From a checkpoint of a small mixture-of-experts model trained on Wikipedia.
Training: a variant of Adam for the experts, 602M tokens, 4593 steps.
Below are experts of layer 6 (counted from 0) of a mixture-of-experts language model. Rows are named router (the router's row for the expert), gate (a neuron's input weights, with its number), up (a neuron's input weights, with its number), down (a neuron's output weights, with its number) and show model dimensions 0-127. Each number is 128 + 32 x the weight over its row's rms, rounded and kept within 0 to 255. Numbers have three digits each.
After each expert's rows: a language model's description of what the expert responds to. This comes from a sample of Wikipedia text that the model never trained on.

# expert 11
router:134132116168169100086105090107196145128158128153160169072137127175157162113135108137101127154079101110148093102047057135099164072200113153160092113125150105184168122141151106135110161135138155214147137130140181164174100157146108157145139118171100065129070081125176166154107137120145185109111148097139132169127138111137133174155135113110159146111131122133201172098104165093141176139164
gate3:165074139144098120115160136178076070087135113100094120154123113126115071087106144136114160117100088094151139147177145132106155169177091143111113141111116091127157148129143150120146145041189224126119169126102109128141154125151090172124159138087111131138123134127106191165142069167094184149156163189103114202146076170108086197152133136158089107111122142154145162161119154149138143191155
up3:165178064078136114140117142036161169158146212134127144123097165131167091124117170137132143111112114091107175115097158137123153088090141175173102153104148131110107089152150101108181090174119085131180184112167113166077123092102139161128088111213160106105147174172127122152065145126120130115113121154112118089099171127115128116055125152087162162138141149122076098110084116154153123145075
down3:122124107128053075099155171189154146152123152165067119145127148163110160132143059131121124198129045116156091151137139205118204128087121082127169109115128127130134122109149155157115133106127130116133095148166141125088092062127138190112155179162120132099117149141117207176121107069114151116180199088099088142145136111121169182132127123152111142135160164146084156109169146160167135129116
gate4:130092124098138139124133146132159107121097144121135074178131098066140122116207168137121155142158126137120120172086153073117154162229099097123091117119138119099140080124149052125133190123144135133151176065155160165177082056110176127170170156159094115159139102105148106148096167046130168091153119170154171128118132119122125143114205105100099117105124153171144087141107099162155137110092
up4:178169096127137082168085114088117177117173092106120217147091150105191133111136138176124110080168062197147079147145124133072171104098167128134116113134136131137118175131221134070169135151103123107161100090108119171144168203142141088156138143117144105114119129185155077101176133118109154159131121151101145074139134088170167155125188137142141141163149064124104125126126118100121114110126
down4:195149173092127102076122137112181132100132092102081118191115109214090066153112083112108122109155106144152089140136135148086075133067111152137082168191126113125119152117149122122092074154077147176090142120084127117091157156116068145141099089082133162072155129148110134122157141141136176092135100110134144134158123108160099095121092102107114134107125136078067189148136129100119109168033
Description: Lowercase word-initial pieces. Short lowercase opening piece of a common word after the, of, in or to, as in p(utting), st(ock), b(urn), sc, fl.

# expert 63
router:157138096174148125110100111172136161133145150171128163091176145151183142115178148184100138160101084126158091122130096135091161086202058184149102123144148098142159115121128103114123171116112110159179105126130185210141109123156129151140107063161115090063114077172157191157086167122160123106130129070093060160137134084116127159084158100137131146154094139138143159089071122109126135143172
gate0:136177131091095137130126090132123135152097174139119145173132142154133072116121075104134119194133123175111147142153107111094162071125070143161155159106131139048125178114226088136199121132120130124188166131158162129144156161123119111069168134130105166128146101185163065130164080097166076051152067114138135112103096088143093149113183077128137109113164159121121108106120085101147138128115
up0:163070130176134140103067166166110128080122160176161115124151138122083130153107177094118098130134114092117059094130134137163189124100089138099101075145123121143108135099103141131129088124209132143142091119104109143064153196172087134135117088146067114170132206086129152157102112103133123116122112134090140124186109111079120151182098139128184201126089202106138108142121147179086136123168
down0:179131140072132079107181049111161101141103101162145129119145171128096131134071099120141075120125152136134126170184135134099134138217096092107169159110153098090104128139091093117103104136105155139105149148117064133178109155083134059120124136147083140146093141138122103115133168137159130139109119084145168152181151143122067206069169138148051100116113099171156153099103170129091105075163
gate1:225119170233149154110195090150157122090179113135113142169122128155169121130128139144079173133119137159193153160118136136134145127122093125146128101078106200116197116165120119141138106137106101141126131077094146177140155133152125150113114113163128119157151090139112148158160132155158103096092107103038122145108140119151185067093159109145122089164125143085232153153140116150145124135114
up1:110124147124144074144134152161136123102156087034151170103150151124158103126066151084123135118132122155121145115130113151093125139148141153097109171099090057077108158163148149139099160114141085080128103172117134115102152101091099062138160093213098098235152117156122118134124147094141110149119181143051064076117117120161112161095171107142123138131122135115108111121120143107183084050112
down1:130119136153131151138179176142087106109142090116137129188148117144204101120108162218082171160125169169151104104148108147109141109158116145102142078110106150072166151104117117145105086081115163133114122132147069145115120086136074075120171162128076112060194071120149133093083152112125137105079112176158094118180162098171090147164175140169121150100112090102125105134157148148113153168060
Description: Articles and mid-word pieces. Articles the, a, his before nouns, and middle pieces like f in ol-f-actory, rit in grit-stone, ver in version.

# expert 10
router:127174110163216082088123103102162183148174148144197143079148177130114176117178145167153198174117137056188090128103096181122140102130115137157105141136138105193148103186107094088086114091153153145102114146085118134130100176136101177132105113155098139095111135142181161144099133138144135124122108108114154160104094125132151163116134083086181104093117177137158169088109104125188173128146
gate2:129110107184104156160136135139137120168120135145201045110150097100099166137156125091092115120157108111120066150186119123139196103103144117146158091117095093083164098176068096102079175079175096134150152149080115131129112153154129120137143096136060165082087179147099144152138146177113082140094154096062097168107100202102130102110072138159099084142137110159139071099139105137139132111120
up2:129193137122186157159115117138123143122122143090192093186139095101093159135163084121123161104152131174138092175087102139145176159108069105158151114132127100189129113134176061106067074134130148119123070114183110106162049175132107141125155136140115143090158114202143068088162151143133164104113156165136119107128139111171137145185083066113144098093148153132156088140144196134128118143166
down2:177090115143155146118168081073126140106120172113105139111059073159174174124092102100172063182109144138119138110102130158119137057166183137145122106184089136162099104072065193130146137087106130175149181183097168078121123109114096161137128120121115064090139124175119123130118157060189120173209152134142110133133155122157139135131136129135097145125115113080149102113132098077121156110113
gate3:137067082095146095121089095134118098046120126194169181127120146118137078114107159154153113122118159086128136137093160114161131153105092084141102080083116130142101112127093101153182121101125147083136152138132156062093163125103195142090124180116091090116135107074174116158077110074153148210175132060103129143096091090134125152121093117163159119094112158089140152167142114179137188144089
up3:096110081117091109157140085142162114116119217152156060127114117160143118178146110189164097141110141108145188133089131151140116146149111141089117153188101146120097192124098134093109094153105112175148124119144113120094071100185086179114117186114121161135145126132114114139169123105192102124111104111093139134184164068121117210119100110075078098176131184078136150100104092129115088064118
down3:148112110143140151097109129116157143119106102134125132153111112131118140077117118116152113110208180056101151132124149071176111121104108179179204154122116144153137094111102138125139120078154153101131104066038083118179143128132141087172089085092111119147115176097173167119126118153152101144130167178074191085076070092137155228168142110130105124142141090116121099164130120089096152116121
Description: Time-span nouns, sports bios. Nouns of time and outcome after a determiner or preposition in sports and career prose: six years, his time, success, season, day.

# expert 45
router:109124114144190078131135104086165139139154182130135165107145161157168103127116147181104140134102097065170142091111049155126167074111128144097101148097162058139155100147165138105057158106144162145112137142107168154136095161202091133159132099148107102109104106161113146171105147178168160076083118142152163093086142081122139142096105114083162144131062157132166136114112127060121199160165
gate3:181135157138114116124121176094155121107154151143157113156189126128153150121116097142129152093147143152145106147088167135146141159173183129114133089065110161156079150132146136105113098128118132082078111115154171174094116090130087114117113156076127190020105151082094147158137168165133092161103144158149079133166130155141106095087117051123112079133089188121173122147091109151087215132185
up3:165105119103117145149107111081121103053139096127135071097168140173106149144130137112148105142061148143169110109095125117159168110163099180203118133100135115134186154116139121105120122147206116121148123163140145165101110160173107169173132085120110135121110162096113142106190136193126064195053160148104179119148128189090121132121103116137127159138148159117207110172170095048130121127143
down3:208104118113151072132118112067099122085153079108179133127132182094125091117114172122115176107120134125154123105085135046182120166183110104133196113105139082135124157137143133181146166085126118130176156121145195101109150086102123131099091110104118100140069085130099145162070180152154131157132105141140155167122117125163108125174109124150104061098108074208181142103144118145133121085095
gate4:153111126116096098141131161109137112122116104155173152148125202217126109162143198120121095144072123137131147087141109110125139172092084164110149152100182125180150172152160176089085103119163184102117133158158111129145035112178140177135162130102120101142085138145094113141165118118094156142119147187085105096151110056128131106108138075129134183113127082117113126078139105082075110103200
up4:137134076093117110103066179146178139121087096171118148170106201107118115167047084144094148143104104135165125151156161123128153126078140125110105153154171160177138160187098171113149095127143137128170194138126052089148099108177110144141114160130135116224141162169146138069153132132119178099089140149160150142137166107111148134093128117081183156126116107121138096137093134109056135079160
down4:181103115102087132167167110099146142152130102119178135121150136125105119117135126097096096083115131139175199169130104193161148106119120135104164114167169185087145182116095083177077112120077136170171119107096086139088134151122188089202161161153141093143112049099164154161182157104093160145118141115151099160110136149112084137133128105149192175115162106139109103190177083103153146158156
Description: Word-start stems. Opening stems of content words after a space, such as stud, med, cont, ph, g, and ib in ant-ib-ody.

# expert 14
router:134161093117194102156088105102150135117120148169126150101136140177125143105136148122128145176119112157176102136126084125111178066172117173146082115100183122108129112166130084061087174119134116183201125190159155178168116128189123149116079117124153093148105066125158166143100128149195180064096135085103118133098139129120109194116151103048152154107095168146156158124110134095144157116155
gate0:137159064125112155159162136097165175123115107093130159039138104134155101134130143124137150154132161079108136186099111143067162103124134178091088159146114114144083124096145189102147123106103184138139197137097139154126092152075085162160073085124140101116107131105151148142093164147199119168132115128129164133146161080122108121101093121139127118169052169149160146116122162146207216169146
up0:111130136098081133172146119108127118081146115116128133168102080135136077150181153144158126116138133105152145141104156086094114120111162131140132111162101116093130128096165167111159062206104132213094090127131100155170155148137155140143117154022155115167146106054095129105227180142137124100117149134134130150105102108119124120058108135133112177123074184084112075175170082084112114127124
down0:118142075124194140162080120123161193061144153112097051189083097165164153083118063133100145076151094155163140168126143114144103135164134110094149129193184120138178084120129144090098133184140109164147180095141145132168104089109096057142140090117148152108127091120119090163111111175132075115168169129099109137103128195117129145149178195133107101086136119165149126125139138102146151118131
gate1:179129101137085160096158155125142139197107105191121150123161127171125172136152157140168164162121076126144107089152144083149092053121143180185165152129120110118150099146128111108129120125082107147160092141118159142155128189186100156145108116154111096149121142132135138114128098196170171047115123118111160109083165092168103189172159171115106126118130052120126097106135050070183113124153
up1:126143128099108130111096147033129150119095099158111158139124152141132184175165142150146134133151147133138149131134136100143120039126232151167138140160122032115122158160158142094145166178078112175138091167166139134150134155175149138089064181121100112123149206123129088088068147182160114085138141074132149129117128104164133141134137147121101141146125069108107146125137076063115102112128
down1:083162105144183082105119078095169076145124103106157088105111147139083164123122086109145085127131106165123192199092063125118100199081085152129169140114053100131213110149132141136140130153160138092116134167163186115150104117137155123161145123093120146203074167153151108128165116138174104091104148111150148146085074130140139187152132170109145153175150079126130130154121134095166090118113
Description: Early word-piece continuations. Opening or middle pieces of ordinary English words split by the tokenizer, such as c-ount-ry, Cat-hed-ral, pl-aques; also closing parentheses.

# expert 46
router:164153143173168098103074109101126127167144211145165155125132151151140123156139159166100150132144163132172133093123092135072152066155071145142095127129128078147147066135152111124114165123124180117165152160126171179142107130166103153099046120120053098097110105145166149118102142152158136067099099112114154109116188125159044154117162095123188186080106149171128131135105088114112174115164
gate0:160116118148100110051109149169166117190197157106155148101113163073139139138106164096116106113119073066092131100106138164093070205129101115131124151131131100086105142160102135151153109147119135108154113131149119158095149101167128141132094113159132179110161161185176179137152107128086091107112097120115100142171181138164133208138115171126164181112131193155175133077123190172156096120083
up0:119119145155133113079139159160138116113064071164096171112173095096140101118170166160145157116140173167086164132112133081125130095137150154139100092165147139131188107150103177120144141163146082110112086078111143194144119091181167168147137118105115100153156132136169151126103165118152170079063117231101067133086134086124085079154181121137128121139114160119131061134191074135108137105135
down0:138150083164084086140104160098138141159092144089071066110151142167145131134104104144093182113034192140133121158110119135133123100089101050159070149096169127111116145140113163140115103127171168139158119110129130114084205164144148102150135090151155137104116163121123126156140176156134109100111134136124063101189194238115140100143075117143114158156115148168118179083142135152141107139131
gate1:131154135094088094145120094136098129145124124153197101122157165148091066087110137087107139158113079160113146139142132146135201137165079108143092158167171093156127125146113195121133169195127106104227123182186125121109082083118141169145138138148109103155110121127149100095123182140138132114147164164107118110149160129085145206099102117119135117170111118157196161038160081132106121140177
up1:108105103135124150105123146121154121171177159081052135140128160166192139108127163111094107117123104160130081154106118153110123150179105158145121087146130138086135117078074094157117085086140143185097145105105123087140152146154110127148098134137092134076104121072161123096098044182039105156045110113165102099116161145119184148187100144182190176134132171107125150108097155118156135099100
down1:141160091106139150135167100156151162159149116112162092146167087132114159149142146141141139177135117086043087135144095148141143117193157116170091099157168186142143071100105111079099091191155170142169105107113128078129124145182134095083192167168151141148158106158119110094081137118117180167146099178137148117202127100180122130145115153137144159085085121130178140163067135061177129141153
Description: L-syllable pieces in names. Word-internal pieces with l, like ol, il, el, ul, in foreign names and words: Carol-ina, Huinc-ul, Ecat-l-án, ph-il-osophers.

# expert 61
router:149112104125159104132132090119163174166168203111124131078158130179167106115183144137103119161116104114185123089094059136059127058188108179133132150144155119155204127153121127109096117116149121144122175172081162154178103157196133100159101069150143151107133074147149141175126160159173172114113113124163126116095132083124105161104149126096139149084158175179125153115129174070132149161149
gate3:157140161140140143134128129109133191129175141108143135113119158061076110091195178188099134132118089122143103107072138147166132034078124111215143081085122144170181098128109124103100117101155115096086158112071147149117114150133121123191101092132115084079106138151141083149118158189193119133117141075148094148160112091105105156122074137147135167109086102106146138117132156115170148071168
up3:134180124122152127094102143110129173127136116122090138138120111138134091099187065131155112068127104092161120166106108134122126082121160140117109099173119132178212161060096201157077101135096141138108133120108121120127128205066140143159120044136129122119148117187187107153109111173132163106129150140140114149160094135107097177179087154082104106114120130104090097149161212104092198142143
down3:134173085102143202134122119121125107122130106118099136142176099116157105095147081138164130103095121083088106152159098162120121085163172113171144141165089118117170137144137179147074134188091196091114120061104102169174102161148123142159141105092196162112105129140096118192091151115161087101171146162059181154135134167169137150162156085144131107077078181138113106134129154123191183145116
gate4:145118090179134108079047096154208096123120168145130081156126117089083099070152147154158128122149135189140157122093136176175139080131139146069154115133075162172157167085089144155100138135104135131091213126163122138121157111188104103077129084113141148136176140190128132137116095171084115155103085113136155151150137094096095162151134136113167177096148191167178123131103148148091148129135
up4:167176091128134160181132100133103093134119129107127149125115121127159136139069126146052123177100164125199091069104116095074154174255133153109097148137123174102134090065166112136114158099116139122137126079119128131121118110102114117145197136124122146156083119130117087112142135103112136120157194099132103136133088077099108104071100178120139086150082191140119140124146095096139184166108
down4:078182104156094121105116097188174146111098139083131124161123090170188096136134141116163142098123146114160162119152113102139174063205111180122088106157134157173151140109158118129128099166134146133113197111178147095137081142103124140132124115139103148108195078098107115147148150140113149152067174188124146126131160152140096087113096068176089105086050141139156114139182139153159206162136
Description: LaTeX and math pieces. Pieces inside LaTeX commands in math formulas, like lambda, dots, left, xi; also pieces of names like Car, And, Mc.